config.yaml
balance_loss: 0.000774
norm_eps: 1e-06
seq_len: 2048
steps: 4392
Below are experts of layer 6 (counted from 0) of a mixture-of-experts language model. Rows are named router (the router's row for the expert), gate (a neuron's input weights, with its number), up (a neuron's input weights, with its number), down (a neuron's output weights, with its number) and show model dimensions 128-255. Each number is 128 + 32 x the weight over its row's rms, rounded and kept within 0 to 255.
Before each expert's rows: "comes before" lists some tokens at least twice as common just after its tokens as in all text; "gets" lists some tokens that make up at least twice as much of what it gets as of all text. This comes from a sample of Wikipedia text that the model never trained on. Tokens count by the router's weight.

# expert 20
comes before: " ", " \"", " a", " The", " well", " A"
gets: " |", ":", "-", " as", "|", " –"
router [ 94  89 183 193 191 119 133 102 136 143 102 135 168 112 132 125 106 112 147 142 112  74 149 149  89 120 115  90 145 125 130 122 170 140 113 141 129 111 190 111  83 174 131  89 131 133 153 135 118 116 176  84  83 147 101  69 110 136  96  96 154 121 156 106 141  72 107 129 169  94 123 186 134 169 101  83 182 182 126  91  64 135  57 120 113 123 101 102 124 119 125 122 104 182 130 181 127  92 130 192  95 130 196 106 169 108  88  71  84 125 121 137 172 178 187  99  85 138 124 149 145 109 130 131 100 153 129 107]
gate0 [ 73 154  91 111 181  91  60 137 159  78  98 169 147 126  81  67 120 146 108  32 134 130 112 174  94 157 139 164  89  40 175 125 189 120 141  55 119 113 145 140 125 156 150 114  78  95 112 141  92 150 187 128  98 110 114 132  92 130 193 172 111 111 171 138 118 120 133 166  88 142 170 188 117 157 139  89 182  99 174 113 104 104 106 159 138 203 194 160 128 164 187 151  82 143  76 162 108  81 157 150 142 118 179  95 172 120 140 173 149 105 179 123 133 134 149 112 127 178  84 149 163 165 142 112 148 128 153  55]
up0 [103 141 146 105 132 101 117 135 154 150  94 127 142 143 108 168 136 107 138 145 177  90 151 150 155 126 175 170 127 156 101 124 120 156 163 152 205 163 173 121 146 156 169  57 112 118  96  64 131 111 189 229 177 107 173 189 136 117 131 124 140  93 112  37 126 148  93 191 135  98 153 181 139 105 121  94 134  97 102 156 195 139 150 132  95 133 114  91  73 105 157 124  83 156 112  97 128  63 143 107 155 117 114 105  78  56 160 133 176 149 142 108 139 143  98 165 112 120 177 102 167  93  92 135 116 114 132 112]
down0 [171 138 100  67  79 141 113 167 135 125 107 136 112 132 159 152 111 179  54 120 158  97 196 113 130  98  96 144 155  76 184 118 112 119 139 149 159 165  86  93  77 116 101 102 112 144 121 134 153 170 106  79 133 145 170 180 149 147 122 128 106 166  55  56  96 137 121 110  81 179 154 139 138 127  76  72  98 110 145  95 160 148 137  81 155 146 108 149 182 122 146 149 108 106 144  93 162  54 147 147  94 102  80 179  80 103 178  61 139 105 105 126 131 111 184 152 132 162 124 102 110  81 148 111 140 108 140  88]
gate1 [149  81 150 143 118 115 143 172 128 157 117 110 102 179 132 101 103  92  79 117 124 172 152 122  93 139 148 171 155 144 195  79 129 176 130 132 120 168 143 151 171  95  76  93  97 142 142 132 134 143 132 184  50 132  69  66 123  48 150  85 138 115 137 169 190 129  80  93 111 175 105 116 121 134 108  87  79 104 153 126 134 156 136 147 110 153  74 194 127 111 147 113 103 164 114  95  73 115 136 130 171  45 158 162 141 127 101 143 154 126 113 126 132 174 142 110 149  70 186 158 137 206  90 157 151  87  89 111]
up1 [ 91 109 158 125  90 157 156 160 125  98 130  72 146 172 150 148 115 162 142 137 139 184 166 115  99 139 137 164 112 132 156  89  76 124 167 127 143 114 119 135 114  86 107 113 112  66  95 102 120 146 137 208 134 102 115  98  91 102 144  92 126 113 150 142 181 143 125 131  65 150 153 144 125 149 130  88 108  77 168 138 121 126 141 142  91 138  99 213 119 136 125  97 110 129 115 109  54 125 196 138 132  68 128 161 146  79 146 148  99 131 129 153 116 160 166 127 159 128 192 178 105 195 108 139 124  84  77 158]
down1 [ 49 110  73 140  96 143 127 160 158 128 176 143 158 174  83 109 177  49 137 147  67 100 133 137 138 161 124 135 142 173 110 109 133 124  93 111 109 164 186  83 147 156 104 161 149 130 162 149 168 132 153 133 138 137 102 136  97  98 113 108 143 130 152 166 105 174  96 142  83 143 151 154 144 124 152  98 155 115 160 172 120 128 145 154 162 151 119 125 169 176 128 158 143 159  93 139  87 141 160 182 151 161 129 165 133 123 157 158 123 120 164 171 183 190 107 139 110 141 159 131 130 126 155 120  97 126 113  98]
gate2 [246  93 120 137 107 129  91 127 137 197 120 136  83 161 200 116 100  94 131 200  53 117  92 123 149 141 103 133 127 126 155 110 132 108 152 199  53 120 187 124 190 149 121  96 138 121  84 172 143  91 112 111  83 158 167 110 161 138  58 135  69 110 168 142 146 127 144 122 115 157 155 174 149 145 145 156 112 109 104 182 115 127 145 116 135 112 142  85  80  77 162 136 125  68 108  94 102 145 125 109 122 140  90 159 101  54 146 170 112 165 139 108 115 134 132 137 139 118  86  82 171 127 121 161 133 144 112 132]
up2 [140  88  77 133 138 113 124 178 100 105 141 118 122 127 115 105 147 112  71 102 198 119 112  82 121 104 149 124 166 188 107  96  88 127 112 122 151 114 125 190 109 156 102  92 209 154  89  97 100 214 115 125 153 188 112 118 125 139 176 137 161  92 176  57 151 101 112 136 120 136 145 142  91  85 141 200 128 125 151  81 111 103 102 148 130 110  78 154 145 148 114 144 151 119 122 141  78 123 142 169  89 117 165  95 114 120  60 119 128 145 137 168 132 155  84 134 104  81 102 127  90 160  66  87 106 139 171 121]
down2 [ 72 112 169 181 157 126 168 115 132  78 144 139 129 175 107 169 156 107 113  60 201 147 125 114 113  86  81 161 134 183 101 135  83 157 163 180 150 156  93 157  87 112 172 128 110 113 158 108  99 127  81 110 139 121 113 133 202  59 156 115 203 149 176 132 178 205 100 147 107 142 123 134  89 141  65 102 151 141 124 150  60 205 114 101 105 137 155 102 109 140 142 157 164 124 117 182 119 122 120 124 156 125  90 142 160 150 109 103  96 112 146 199 153  95  46 151  84 108 130  78 144 134  85 100 134 106  94 138]
gate3 [ 99 165 121 100 157 143  69 134 158 127 176 114 144 137 105  93 110 133 127  81  87 112 122 102 123 125 107 121 125 182 131 126 168 123 113 111 118 112 106 110  98 149 135 134 150 162 104 119 151 171 123 107 120 126 162  59 134 148  72 138 127 108 152 141  97  71 127 129 201 129 152 171 136 124 153 182 127 137 126 107 135 118  80  76 137 171 101 129 129 113  96  89 146 126 134 196 212 139 102 132 110  87 117 144 108 113 116 117 132 151 103 145 151 163 128  70  74  76 155 174 145  93 164 124 116 129 157 131]
up3 [135 103 103 128 185  83 124 127 135 110 104 120 124  71  68 127 158 116 196  79  79 155 117 142 123 133 161 169 106 111 140 117 125 155 109 180 158 157 115 125 127 114 111 158 155 115 156 123 135 110 168 125 150 202 126 101 127  53 156 134 119 141 154  85  67  90 103 123  71 118 109  85 100 118 116 146 139 176 173 117  60 113 179 123 160 148  72 129  76  91 158 140 141 112 151 111  63 124 133 145 125 125 165 114 132 150 110 101  74 161 158 104 128 186  97 199 146 152 116  87 137 136 159 152 185 160  92 108]
down3 [ 97 127 155  93  70  77 137 140 140  82 164 145 131 146  79 138 112 117 129 165 200 193 184 212 114 155 103 121 175 124 184 171 133  69 154 102 139 113 164 130  80 158  78 141 118 106 137 117  94 176 119 186 119 153 113 148 114 166  98 130  89  90 119 107  99  97 100 146 116 170 116 123 121 133 176  71  35 128 102  28 154  93 111 105 136 145 134  89 126 125 123 116 133 167  72 119 149 130 152  84  92 153 119  88 125  60 127 143 145 147 128 107 112  82 131  85 162  95  55  92 119 119 144 112 160 136  82 173]
gate4 [160  92 145 162 169 124 138  75 123 182 148  94 120 102 174 122 113 153  92 117 126 104  80 217 152  79  93 106 105 109 124 129 105 127 135 144  84 133 144 137 100 149 137 145  91  99 187 124 133 128 173 132  83 123 114  96  79 133 119 111 133 153  73 191 147 138 103  64 119 164 120 170 166 102 101 103 152 179 122 120 138 123 127 165  91 133 126 166 111 105  86 143  85  55 135 195 142 147 118 160 111  70 133 156 215 162 165  54  99 119 152 142 177 157  92  98 156 124 157 197 123 125 125 127 168 154 165 136]
up4 [ 80 113  71  57 117  46 136 174 157 134 156 133 113 165 140 112 135 148  91 116  87 117 193 105 150 131  89 159 153 109 166 111 137  91 103 118 157 139 146  93 133 165 193 133 164 156 111  58 108 155 183 193 136 128 127 154 148 160 113 127 171 122 130 128 111  94 116  99 138 171 158 132 151 104 125 137 165 127 101 140 120 128  95 100  95 171 113  87  80 119 180 122 125 196 134 112 113 127  94 167 185 148 141 171 104 101 152 148 146  94 113 105 128  76 134 158  86 155 127  86  54 113 111 137  94 110 149 151]
down4 [169 171 122 137 120 157  64 152 162 153 116 156 173 108  94  98  69 108 213 182 174 113 109 124 185  95  92 121 111 144 120 140 149 178  60 116 115 103 101  82 123 182 118  95  78 100 125  93  69  81 107  85 117  22 167 143 101 104  96 129 136  79 120 117 130  74 223 153 104 103 127  75 124 141 121 146  89 102 107 113 103 109 161 138 153 136 110 158 120 141 130 146  81 138 172 157 111 123 129 126  74 118 109 132 126 163 163 139 105 143  88 142 132 137 136  85 102 165 118 134 106 149 180  78 121 165  98 119]
gate5 [ 96  87 126  86 103  94 167  57 140  89 125 109 108 111 154 117 118 184 133 135 110 139 143  95 141 160 138 161  76 113 146 171 125 146 117 126 152 111 105  75 129 176 114 188 126 114 133 154  97 150 129 147 131 146 142 125 109 149 175 107 136 139 121 110 115 168  82 102 185  78 147 121 100  94  63 205  83  91 113 146 139 102 104 125 140 147  78 168 131  76 134 139 175 184 168 144 181 147 183 156 136 129 123 161 103 130  88 118  91 163 135 185 129 121  71 108 134 103 148 128 105 129  71 189 110 136 108 131]
up5 [ 80  96 168 154 141 132 146 127 167 173 170 170 132 133  83 120  68  68  82 121 114 105 141 143 117 121 155  89 157 124 125  73 132  96 143 205 136 162 125 165 105 103 166 109 116 121 154  92 114 171 170  85  79 111 113 170 171 157 147 121 123 119 137  57 138  74 131 151  76 108  90 135 120 152 138  97 142 135 153 118 125  72 145 156 130  87 199 152 132 142 153 171  46 159 113 108  22 161 135 134 125 119 180  43 123 100  48 138 171 116 131 152 165 137 152 172 148 164 124 114 171 154  75 111 130 127 171  78]
down5 [151 182 142 158 170 158 132  96 103 183 109  98 176 155 146 121 149 127 110 103 121 154 151  53  89  87 119  71 148 138 166 169 131 154 177  95 154 158 104 164 145 124 127 157 129 151 119 142 101 110 100  75  13  86  99 176  78 136 183  81 180 136 130  71 104  87 156 190 125  74 128 128 173 159 131 155 121 192 100  98 106  83 137 156 151  65 148  95 157 135  89 110 105 115 156 150  88 120 152 163 167 125 149 146 161 125 158 140 125  89 144 113 171  98 148 119 173 117 106 119 160 115 128 122 151  96 111 127]
gate6 [173 101  99 117 102 156  98 137 150  75  88 147 112 102 111 142 177 110  94 128 120 164 149 155 137 172 174 126 132 143 147 136 134 103 152 186 125 187 136 117 160 110 189 122  89  89 176 138 131 116 151 125 129 121 148 134 114 121 142 123 137 109 169 125 137 109 150  90 101 158 108  56 130 169 132 161 177 157 109 149  98 124  82  77 102 156  39 131  97 141  78  84 171 134  81 217 137 126 108 177 109 120 147  81 137 135 112 133 135 153 121 154  97 122 102 144 153  75 113 147  83 109 169 113 122 130 170 115]
up6 [ 94 148 167 137  97 124 181 108 155 112 119 147 149 160 142  56 156  99 186  98 149 164 122 151 102 157 209 124 151 196  83 132 133 121 133 179 148 175 125  81 117 145 139 119 153 150 198 147 148 124 136  95  92  79 158 186 171 188 163 121 114 142 142 114 147  61 157  52 165 120 154  43 145 120  91  88 183  89  85 165 174 101 157 115 100 105 125 157 111 108 136 101 167  81 145 188 111  69 136 148  57  95 163  79 134 149 129 114 108 128 109 170 125  84  67 133  96 179 121 193 121 138 142  78 130 190 123  98]
down6 [174 104 103 103  87 150 117 114 155 131 165 129 145 121 102 134 131 168 151 125 125 131 164 149 132  99 177 111 147 150 162 130 132  99 119 151 128 124 172 134 176  99  88  68 134 125 109  84 102  76 166 107 102 135 137 174 196 144  98 118 146 127 133 108 121 197 115 117 103  89 149 101 153 127 154 100  93 129 127 104 171 124 163 127 135 128 159 118  91  80 127 116  94 156 136 168 144 139 127 142 152 122 139 120  92 148 115  89 115 161  90  90 130 133 185  95  99 141 141  93 132  58 131  83 151  99  54 109]
gate7 [182 106 141 118 200 119  94 129 146  76  93 102 125 115 174  89 133 132 147 106 166  89 122 122 122 156 128 111 111 185 149 177 149 135 145 135 139 144 132 133  99 128 110  74 111 118 104  64 129 140  63 139  77 153 122  81 158 186 111  68 122 125 156 138 163  76 134 112 175  98  76 133 154 145 144  87 152 140 107 105 170 136 183 166 123  97 168 109 158  70 112 112 108 135 123 158 134 120 118 135 144 132 152 126 182 128 149 188 125 139 107  85 158 127  79 109 162 127 139 106 136  85 152 113 128 121 122 142]
up7 [158 130 152 122 198 130 177  81 151 115  75 133 109  92 142 119 112 155  98 130 195  88  75 130  91 160 143  64 100 172 101 122 123 182 159 158 125 129 134 162 110 127 140 124 152 164 132 127 135 119 115 108 108 132 167 107  77 133 173 131 130  80 133 140 111 105  97  81 188  80 115 192 152 149 136 150 147 145  99 140 164 194 181 146 164 121 128 135 179 156  51 168  95  78 133 173 178 153 110 150 134 103 135 168 150 103 126 150 137 124 140  51 126 110  76 133 164  54 107 109 163 113  97 107 180 152 170 158]
down7 [100  72 156 106  70 111 160 156 118 123 116 146 112 207 118 146 154 134 100 125  58 117 136 152 115 156 149 111 174 159 187 102  74  43 136 147 154 178 212 102 128 113 126 105 111  94 182 172 124 140 101 127 108 112 137 150 176  73 120 134 140 112 126 108  98 131 149 135 143  78 108 126 146 113 139 118 115 130 130 118 145 115 134 111 155 122 160 160 122 104 160 160 120 139 134 141 123 105 140 178 178 126 155 126 107  87 116 136 132 125 160  70 161 112 145  84 159  92 152 122 105 145 148 102 123 118 104 123]
gate8 [ 70 141 105 152 114 160  93 116  99 155 118  89 166 107 124 134 106 108  87 118 186 135 143 133 101 121 168 101 121 139 150 184 113 100 100 130 152 154 124  96 135 153 148 148 176 168 156 102 151 141 137 149 141 121 162 108 136  61  90  77 140 104 122 137 164 110 133 147 129  92 118 143 160  98 137 138 145  39  85 154 145 170  85 131 123 150 185 142 131 125 125 156 117 151 213  90 118 106 106  81 138 106 157 151 175 185  75  77 181  59 110 121 133 146 149 158  68 127  90 128 141 143 100 136 104 107 149 139]
up8 [111 141 164 106 152 123 124 170 150 119 141 210 122 161 102 106 107 147 142 147 176  83  72 130 152 123  87 156 127  93 109 103 133 117  80 132 229  92 167 186 125 115 100 106 106 131 130 115 115 155  82 109  75 103  95 156 157  99 128 163 101 167 114 114 130 101 140 108 117 168  83 109 150  95 128 173  93 173 121  44 159 104 109 121 160  74 145 147 138 142 113  99 128 109  80 138 130  74 119  82 129 149  85 142 126 147 121  68  96 128 138 136 156 182 120 158 137 116 173 136  59 139 102 140  85 128 122 120]
down8 [185  90 101 107 130  89 124 109 137 116 126 130 166  99 102  89 116 116 128 158  77  83 142 138  95 155  88 161 157 124 135 104  91 129 132 120 193 148 105 104 185 110 119 106 154 128 152 148 144 101 156 117 131 160 125  97 128 142 153 104  46 145  92  92 136  83 128 108 142 147  83  61 151 124  96 134 196 132 104 124 155 130 150 145 132 155  78  90  88 160 143 123  98 175 116 180  94 144 135 178 113  53 165 131 198 112 135 119 130 171 115 142 134 118 220 160 199 140 167 156  98 171 153 108  89 166 132 121]
gate9 [134 154 139 141 161 108 114 185  97  83 132  77 121 130 153 163 152 118  98 157 104 111 115 139 158 169  86  56 132  94 115  86 166 166 146 149 116 110 150 173  72 138 151 129 103 180 114  79  85 139 127 114 124  88  63  75 118 102 107 189  92 117 143  83 104 160 186 162 146 131 138  97  77  74  82 165 138  98 148  66  90 188 104 140 186 165 136 106 177 122  92 105 100 143 192 100 134  66  73 123 152 111 135 147 134 161 120 127 177 116 158 110 195 107 159 137 178 147 130 186 176 151 101 150 135 172 133 156]
up9 [125  92 126 149  94 124  67 137 117 144 184 111 116 141 113 113 133 167 117  95  99 140 130 139 101 150 169 155 175 153  88 125 173 108 167 137 135 130 161  67 128 143 117  68  95 145 146 176 131 112 111 139 133 137 110 150  96 150 146 146 139 125 156 154  95 164 195  56 182 128 169 160 116 108 165  73 122  97 113  97 123 167  69  77 200 153 116 176 124 131 213 157 110  88  74 129 110 136 168 173 131 122 124 147 134 128 127 117 180 171 146 108 150 111 128 127 124  73 107 151 109  75 130 124  75  85 154  92]
down9 [155 146  94 123  83 122 114 115 139 123 129 145 103 159  90 101  81 132 111 108 152 104 113 103 113 131 181 179  99  89 129  84 130 121 142 117 153 186  67 116 122  96  75 146 181 143  69 111 138 134 155 139 128 105  83 101 104 177 150  79  85 147 112 139  51  39 141  82 141 159  98 132 152 117  87  88  90  88 177 115 162 128 113  97 137 134 162 171  84 140 114 116 131  88 153 137 130  99  77  83  63 132 139 180 124 113 138 118 128  83 109  99 131 142  93 123  67  68 197 148 117  92 147 165  89 129 133 106]
gate10 [120 125 136 127 145 129 105 121 118  89 117  87 177 103  79  92 103 196  92 141  72 185 135 124 102 156 194 159 121  88 157 136 135 101 202 149 121  83 136 133 107 119 149  21 130 131 131 119 121 143 179 135 138 127 179 126 140 136 130 194 175 147 116 128 194 137 147 123 148 161 119  98 185 137 110 131 152 128 108 107 127 176 133 119 122 132  97 168 152 116 118  99 164  99 153 158 191 143 141 132 119 146  95 149  87 198 110 129  73 135 131  67 147 118  79 160 128 144 165 130 102 194 116  54 137 129  88  88]
up10 [158  80 147 140 146 147  92 170 118 120 197 138 138 136 158 146 144 131 172 158 111 144 134  90 113 165  73  84 189  97 214  64  98 132 111 155 133 121 129 104 100 107 130 127 110 124 125 220 165 119  95 130 165  69 138 137 122 112 108 127 114 166 118  83 134  97 158  84 126  98 114 150 139 196 127  74  78 142 146 141 158 155 127 156  97 137 137 168 103 125 106 156 148 151 108 158 167  72 121 146 145 120 144  33 175 105 157  98  90 141 122  95 129 110 109 101 123  99  20  63 110  82 110 124 124 114 119  96]
down10 [149 119  61 113 150 129 106 118 132 107 125 102 102 117 156 109 100 122 107 129 162 159 106 112 134 135 131  72 216 120 147 142 157 103 129  72 179 146 148  99 133 167 185 108 111 145 112 119  69 176 113 107  90 119 102 134  71  88 111  80 139 117 167 168  33 151 119  86 144 133  75 118 123 147  58 136  96 141  98 101 142  87 144 122  92  38 140 139 134 141 132 130 136 123 145 124 131 147  77 135 140 129 159 120 104 124 113 114 103  95 149 128 105  96 116 180 147 107 164  74  87 173 131 126  82  87 143 134]
gate11 [103 189 167 125 122 131 167 141 152 153  93 152 103  72 152 117  43 155  93 195 125 214 123 105 146 125 168 163  66 104 173 158 171 144 152 149 106  45 112 120 132 143 116 121 124  60 115 120 108 174 140 101 130 129 177  65 154 127 118 108  91  89 154 136 135 138 136  94 128 189 156 124  74 168 137 211 144 126 145 112 151 142 118  71 138 150  81 156 221 148 118  90 127 114 175 105 188 113 115 146  74 128 155  52 131 119 154 118 125 122 160 146 120 174  66 136 104 162 157 136 118  94 110 101 165 100  82 136]
up11 [ 96 164 112 145 137  99 112 111 107 171 113 109 108  80 130 177 100 143 122 179 172 255 130  97 117 162 162 110 109 146 129 142  76 118 134 184  98 108 169  85 113 152 132  71  76 115 130 157 131 136  73 143 101 108 159 111 123 122  84 113  98  85 116 160  96 117 151 173 106 134 159 126  72 106 119 203 135 113 131 160 155 145 147 122 128 113 104 166 156 170 142 119 105 137 147 109 157 140  98 137  93 122 170 107 148 126  57 137 149 125 107 218 123 148 111 156 155 168 110  90 140 138 142  97 136 122  99 127]
down11 [ 48 214 161 103 146 113 165 114 115 129 186 137 104 124 111  77 134 143 132 140 103 172 128 120 107 112 172 127 126 129 111 146 115 150  75 124  85  84 154  96 178 110 100  92 129  93 104 122 125 111 116 142 137 169 117 177 130 157 112 134 121 168  90 138 112 139  97 122 141 171 141 155  53 145 152 114 122  86 131 170 108 183 168 103  76 170 149 130 140 127 123 133  82 149 120 122 185  92 153  93 143 125 146 162 104 102  65 127 171 147 190 119  81 156 167 111 163 169 149 137  69  90 136 103 106 147  35 149]
gate12 [152 105 156 147 155  38 135 109 144 114 121  94 164 128  82 144 107 112  95 109 120 184 131  66 146  87 184 151 150 165 109 135 118 195 131 153 142 154 140 164 119 179 162 128 158 160 161  67 132 130 127 159  98 126 143 110  68 151 119 153 122 132  91 150  99 127 105 170 125 170 111 196 214 102 116 159 198 102 173 120 140 177  89 110 124 156 171 132 205 154 104 199  64 176 124 188 132 120 104 146 149 140 107 154 151 107  96 117 105 190 118 124 105 132 118 138 120 155 137 180 173  75 121 145 142 131 161 170]
up12 [164 126  94 122 120 185 147 121 131 105 108  69 143 139 102  36 159  77 152 179 217 164 150  96 113 101 109 116 125 170 193 141 124 176 132 119 120 159  72 206  75 128  92 133 126 167 114  99  90 137 101 140 117  82 104  74 118 103  92 156 149  45 158 132  98 135 141 110  40 174 116 179 146 119  79 119 154 164 140 127  71 136 140 137 140 156 122 109 162 159 109 198  82 177 132 151 111 166 162  97 146  69 136 165 155 136 130 106  77 196 129  96  73  90 150 101 134 147  66 138 134 145 116 145 148 106 100 136]
down12 [ 95 145  94 151 114 136 128 157 106 157 102 110  81  78 122 135 202 144 105 126 110 164 173 154 134 150 130 142 174 115 154 134 152 140 125  95 114 115 117 127 110 173 159  67 177 156  81 149  94 105  79 153 157 120  79  93 109 136 137  89 132 152 126 130 123 107 102  86 135 121 146  66  84 109 136 139 139 193 169 120 106  37 154 140  95 178 181 112 117  99 172  91 112 112 113 127 188 101 188 152 130 124 122 157 129 130 141 140  35 154 135 133 165 143 131 156  75 168 124  93  78 159 148 119 170  71 108 127]
gate13 [200 142 163 137 135 101 190 116 189  93  83 196  94 182 142 157 143  96  56 150 174 111 122 130 145 127 153 177 142 105 172 137 177 153 167 157  79 130  97 117 154 107 108 100 147 180 144 147 127 166 119 178 124 100 174 113 161 104 140 111  95 104  81  98 147 129 118 189 123  91 110 164 139 183 107 151 148 164 124 112 157 172 177 110 130 159  85 117  85 156 133 136 120  91  84 122 172 104 160 149 134 138  85 194 148  92 126 122 132 157 137  91 102 150 125 147 136 100  79 135 110 114  77  93 128  82 109  64]
up13 [101 153 141  70 166 123 121 120  89 114 118 144 140  98 151 184 111 132 133 140 138 140 114 205 185 125 132 136  97  81 209 103 145 133 119 190 200 154 122  70 158 169 156 140 117  97  76 170 139 132 141  46 143 155 142  95 168  99 132 134 169 104  98 198  90 136 118  97 114 120 164 124  98  81 173 141 148  76 115 142 166 151 147 117 131 136 154 130 103 105 119 130  94 115 135 145 105 120 107  98 138 120 145 105  94 109 128 129 130 134 114 133 146 175 155 106 121 124 122  48 131  98 170 124 117 197 140 173]
down13 [148  88  66 115 137  92 138 142  77 150 131  51  90  69  82 150 136 180 153  78 164 199 156 120 168 112 144 159  86 122 136 112 147 129 116 112 177 110 100 105 114 167 157  40  89  86 155 151  94 115  92 138 115 149 120 126 135 129 133 103  53  71 181 133 174 101 159 136  95 107 128 128  98 147 155 173 133 121 180  92 146 130 164 119  84 146 169  80 113  90 104 130 158 148  84 132 121 164  99 133 158 107 160 166 139  93 161 159 157 126  81 180 133 146 134 147 152 156 118  61 107 134 196 113  78 146 134  88]
gate14 [ 81  78 132 140 164 111  89 134 175 159  86 162  99 104 131  99 113 190 185 185 126  88 186 138 133 134  86  81 173  98 175 195 119 131 144 165 136 153 136 161 136 108 112 179 173 156 115 136 149 136  88 135 127  86  93 118 154 132 154  56 187 104  68 167 109 145 106 144 122 124 107  89 117  77 102 140 147 130 160 141 149 121  94 179 154 107 153  82 156  78 142 168 117  96 140 112 115 140 111  88 193 189 121  74 147 149 142  68  73  79 110  81 178 109  83  75  90  85 127 126 108 146  99 109 103 120  84 110]
up14 [105 105 100 196 114 154  81 117 117 184 104 121 120 133 118 111  93 130 188 165 168 105 148 173  79 198  66 107 175 127 116 183  74 149 165 135  69 141 162 121 143 113 150 109 101 148 145 148 144 108 143  91 125 121 111 118 149  99 143  86 153  68  79 105 148 164 112 103 123 128 156  80 189 135 117 134 133 171 140 117  82 141  96 144 133 125 134  55  82 106 144 113 110  92 133  89  99 142 147 122 159 125 117 140 147  64 165 100  93 113 105  73 147 146  82 157  76 139 122  90 139 138  83 144 142  92 116 151]
down14 [  6 158 157 121 142 106  97 164 157 152 156 110 144 133 119 102 170 104  98 126 173  87  67 166 166 132 149 118 107 153 177 149  82  66 107 182  82 190 136 147 148  93 169 126 168 124 114 128 156 101 136 133 111 144 120 103 115  86  99 104 106 180 129 135 114 130 118 163 162 104  66 180 142 122 161  94 134 139 153 155 153  81 125 116 161 104 128 118 184 156 110 116  79 101 123 123 141 145 115 141 181 100 156 149 174 116 103 169 143 119 121 128 161 114 127  97 115 123 107 154 149 164 115  91  90 136 160 141]
gate15 [121 102 110 126 161 108 129 120 123 148 101 131 164  92  73 114 173 200 137 131 170  90 109 139 127 159 115 150  90 143 117 110  69 118 112 119 130  92 103  56 120 165 142 113 151 122 155 191 128 127 153  87 141  69  93 109  96 157 157  98 117  83 171 148  74  87 158 140  86  52  82 176 132 139 120 139 185 161 140  59 100 173 110 153 155 140 145  85 146 135 146 108  50 148 143 132 125 171 134 159 122 139 141 112 119 131 134 147 125 106 155 112  95 173 206 174 149 111 116 120 140 124 121 124 103 107 116 103]
up15 [ 77 160 136  95 166 157 128 103 125 131  93  82 134 148 142  84 107 108 126  79   0  69  93 122 184  81 164  59 115 103 141 118 219 147 108 151 127 122 145 115 128  95 123 148 125 192 130 121 155 128 182 130  99 146 124 104 152 107 115 146 184 133 170 126 157  74 117 155 131 159 185 172 168 105 130  73 110  85  78 163 138 169  95 114  91  87 128 129  60 135 127 110 144 130 120 152 145  16 119 118 105 209 108 169 117 115 141 106 117  94  83 114 131  91  89  86  79 147 153 120 106 115 206 132 160 132 130 135]
down15 [220 114 174  88  86 136 105  83 103 102 102 152 159 123 175 154 141 187 112  88 126 221 177 141  68 149 161 192 153  96 122  94 150 155 106  96 118 163 173 181 154  93 102 109 143 115 124 106 115 143 139 161  82  76 170 143 123 121 148 107  98 139 141 118 109 216 148 108 110 123 120  96 172 157 144 117 112 149 149 155 105 136 128 129  59  99 110 132 112 118 151 140 154 125 139 127 165 161 124 152 114 134  95 129  95 125 136 129  82 189 108 100 171 131 128 106 114 152 118 152 155 114 172 163  71 168  64 123]
gate16 [149  94 138 127 123 136 121 115 136 139 153 145 140 163 138 136 136 100 123 155 142 164  93  84   3  85 143 117 158 142 162 131  81 145  44 164 154  93 138 161 133  88  92 125 110 159 108 126  88 113 159 152 139 117 152 130 122  83 106 160 105 112 138  74 125 107 108 147  99 121 104 135 119 158 154 201 134  97 134 126 145 140 122  76 148 159 120 140 119 154  95 109 111 105  94 193 142 194 159 130 121 160 198 125 148 102 126  85 207 150 111 108 109 151 189 129 127 124 144 193 105 125 114  93 187 106 112 171]
up16 [164 151 141  87 160 114 160 132 115 116 129 104 139  86 143 133 107 137  95 138 133 139 150 122 171 172 104 103 142 141 152 203 196 156 232  39 111  61 107  61 127 183 110 169  93 130 149 123  95 115 114 129 118 150  87 107 149 138 144 146 107 104  83 151 135 118  89 122 133  75 177 126  98 120 128  82 115 102  88 140 178 130 137  78 155 154 144 155 120  87 110  85 138 137 146 141 162  69 157 115  81 135 122 186  80 120  90 129 143  85  90 119 136 153 102  66 181 108 170 113 138 152 138 162  75 141 175 161]
down16 [ 72 177 127 111 156 120  81  75 113 160 180 180 157 140 131  85 176 104 142  76 204  94 165  86 114 156 142  81 121 122 112 146 161 112 124 111 149 146  73 145 103 169 149  91 173 179  70 101 215 178 156 125  97 118 107 131 105 163 160 128  57 178 147 105 148 140 237 125 141 120 119 147 124 102  74 180 130 233 162 170 155 124 117 148 127 122 130 154 146 127 173  82  97 152 110 134 131 159 187 105 127 117 118 150 168 159 184 159 153 137 140 166 109  96 150 133 111  68  94 136 114 122  80 134 102 123 146 108]
gate17 [101 160 148 138 150 164 103  73 118 124 222 136 151 138 103  70 124 162  89 199 119  61 126 141 135 132 126  62  80 142 200 112 149 120 154 158 122  77 132 126 142 102 174 109 128 144 123 133 103 109 136  88 132 108 178  88  94 150 109 110 152 153 145 113 116 207 180 119 159 124 147 167 134  99 118 143 163 173  87 134 170 101 115 165  65  80 142 163 157 127  87 127  97 147 113 133 179 158 121 130 133 116 121 120 186 142 166  70 121 171 108 159 136 123 179  60 138 138 115 137 145 129 172  95 113 127 141 129]
up17 [ 93 148 165 122 118  83 122 121 127  98 126  94  81 126 185 149 131 107 125  76 147 101 126 101 177 165 162 155 147  89 162 119  85 118 103 164 157 142 127 155 126 126 123  70 122 130 126 118 156 113 113  94 116 103 131 154  95 121 172  53 152 140  91 169 169  91 124  96 117 117 104  43 127 110 178 109  83 108 135  48 136 124 124 104  92 158  80  78 120 168 139 132 148 131 132 121  83 151 121 149 153 158 145 157 171 166 116 123 198 173 184 156 192  96  73  97 112 137 128 153  94 124 115 126 109 157  93 134]
down17 [ 22 136 100  78  97  81 122 145 183 142 110 151 120 180 151  86 167  79 114 156 176 138 108 136  48 116 169  79  86 155 101 179  97 100 124 134 161 180 123 176 114 149 156 165 153 134 146 114 161 150 146 152  94 141  90 106 117  75 140 171  95 132 117 155 124  70 125 152 130 142 127 142 151  89 191  94 180 136 143 128 141 149 100  93 199 113 118 155  94 120 149  88 101 195 126 113 107 156 159 115 121 148 119  80 126 134 118 113 113 169 122  96 155 113 163 169 103 104 151 138 128 167  97 100 156 132 141 147]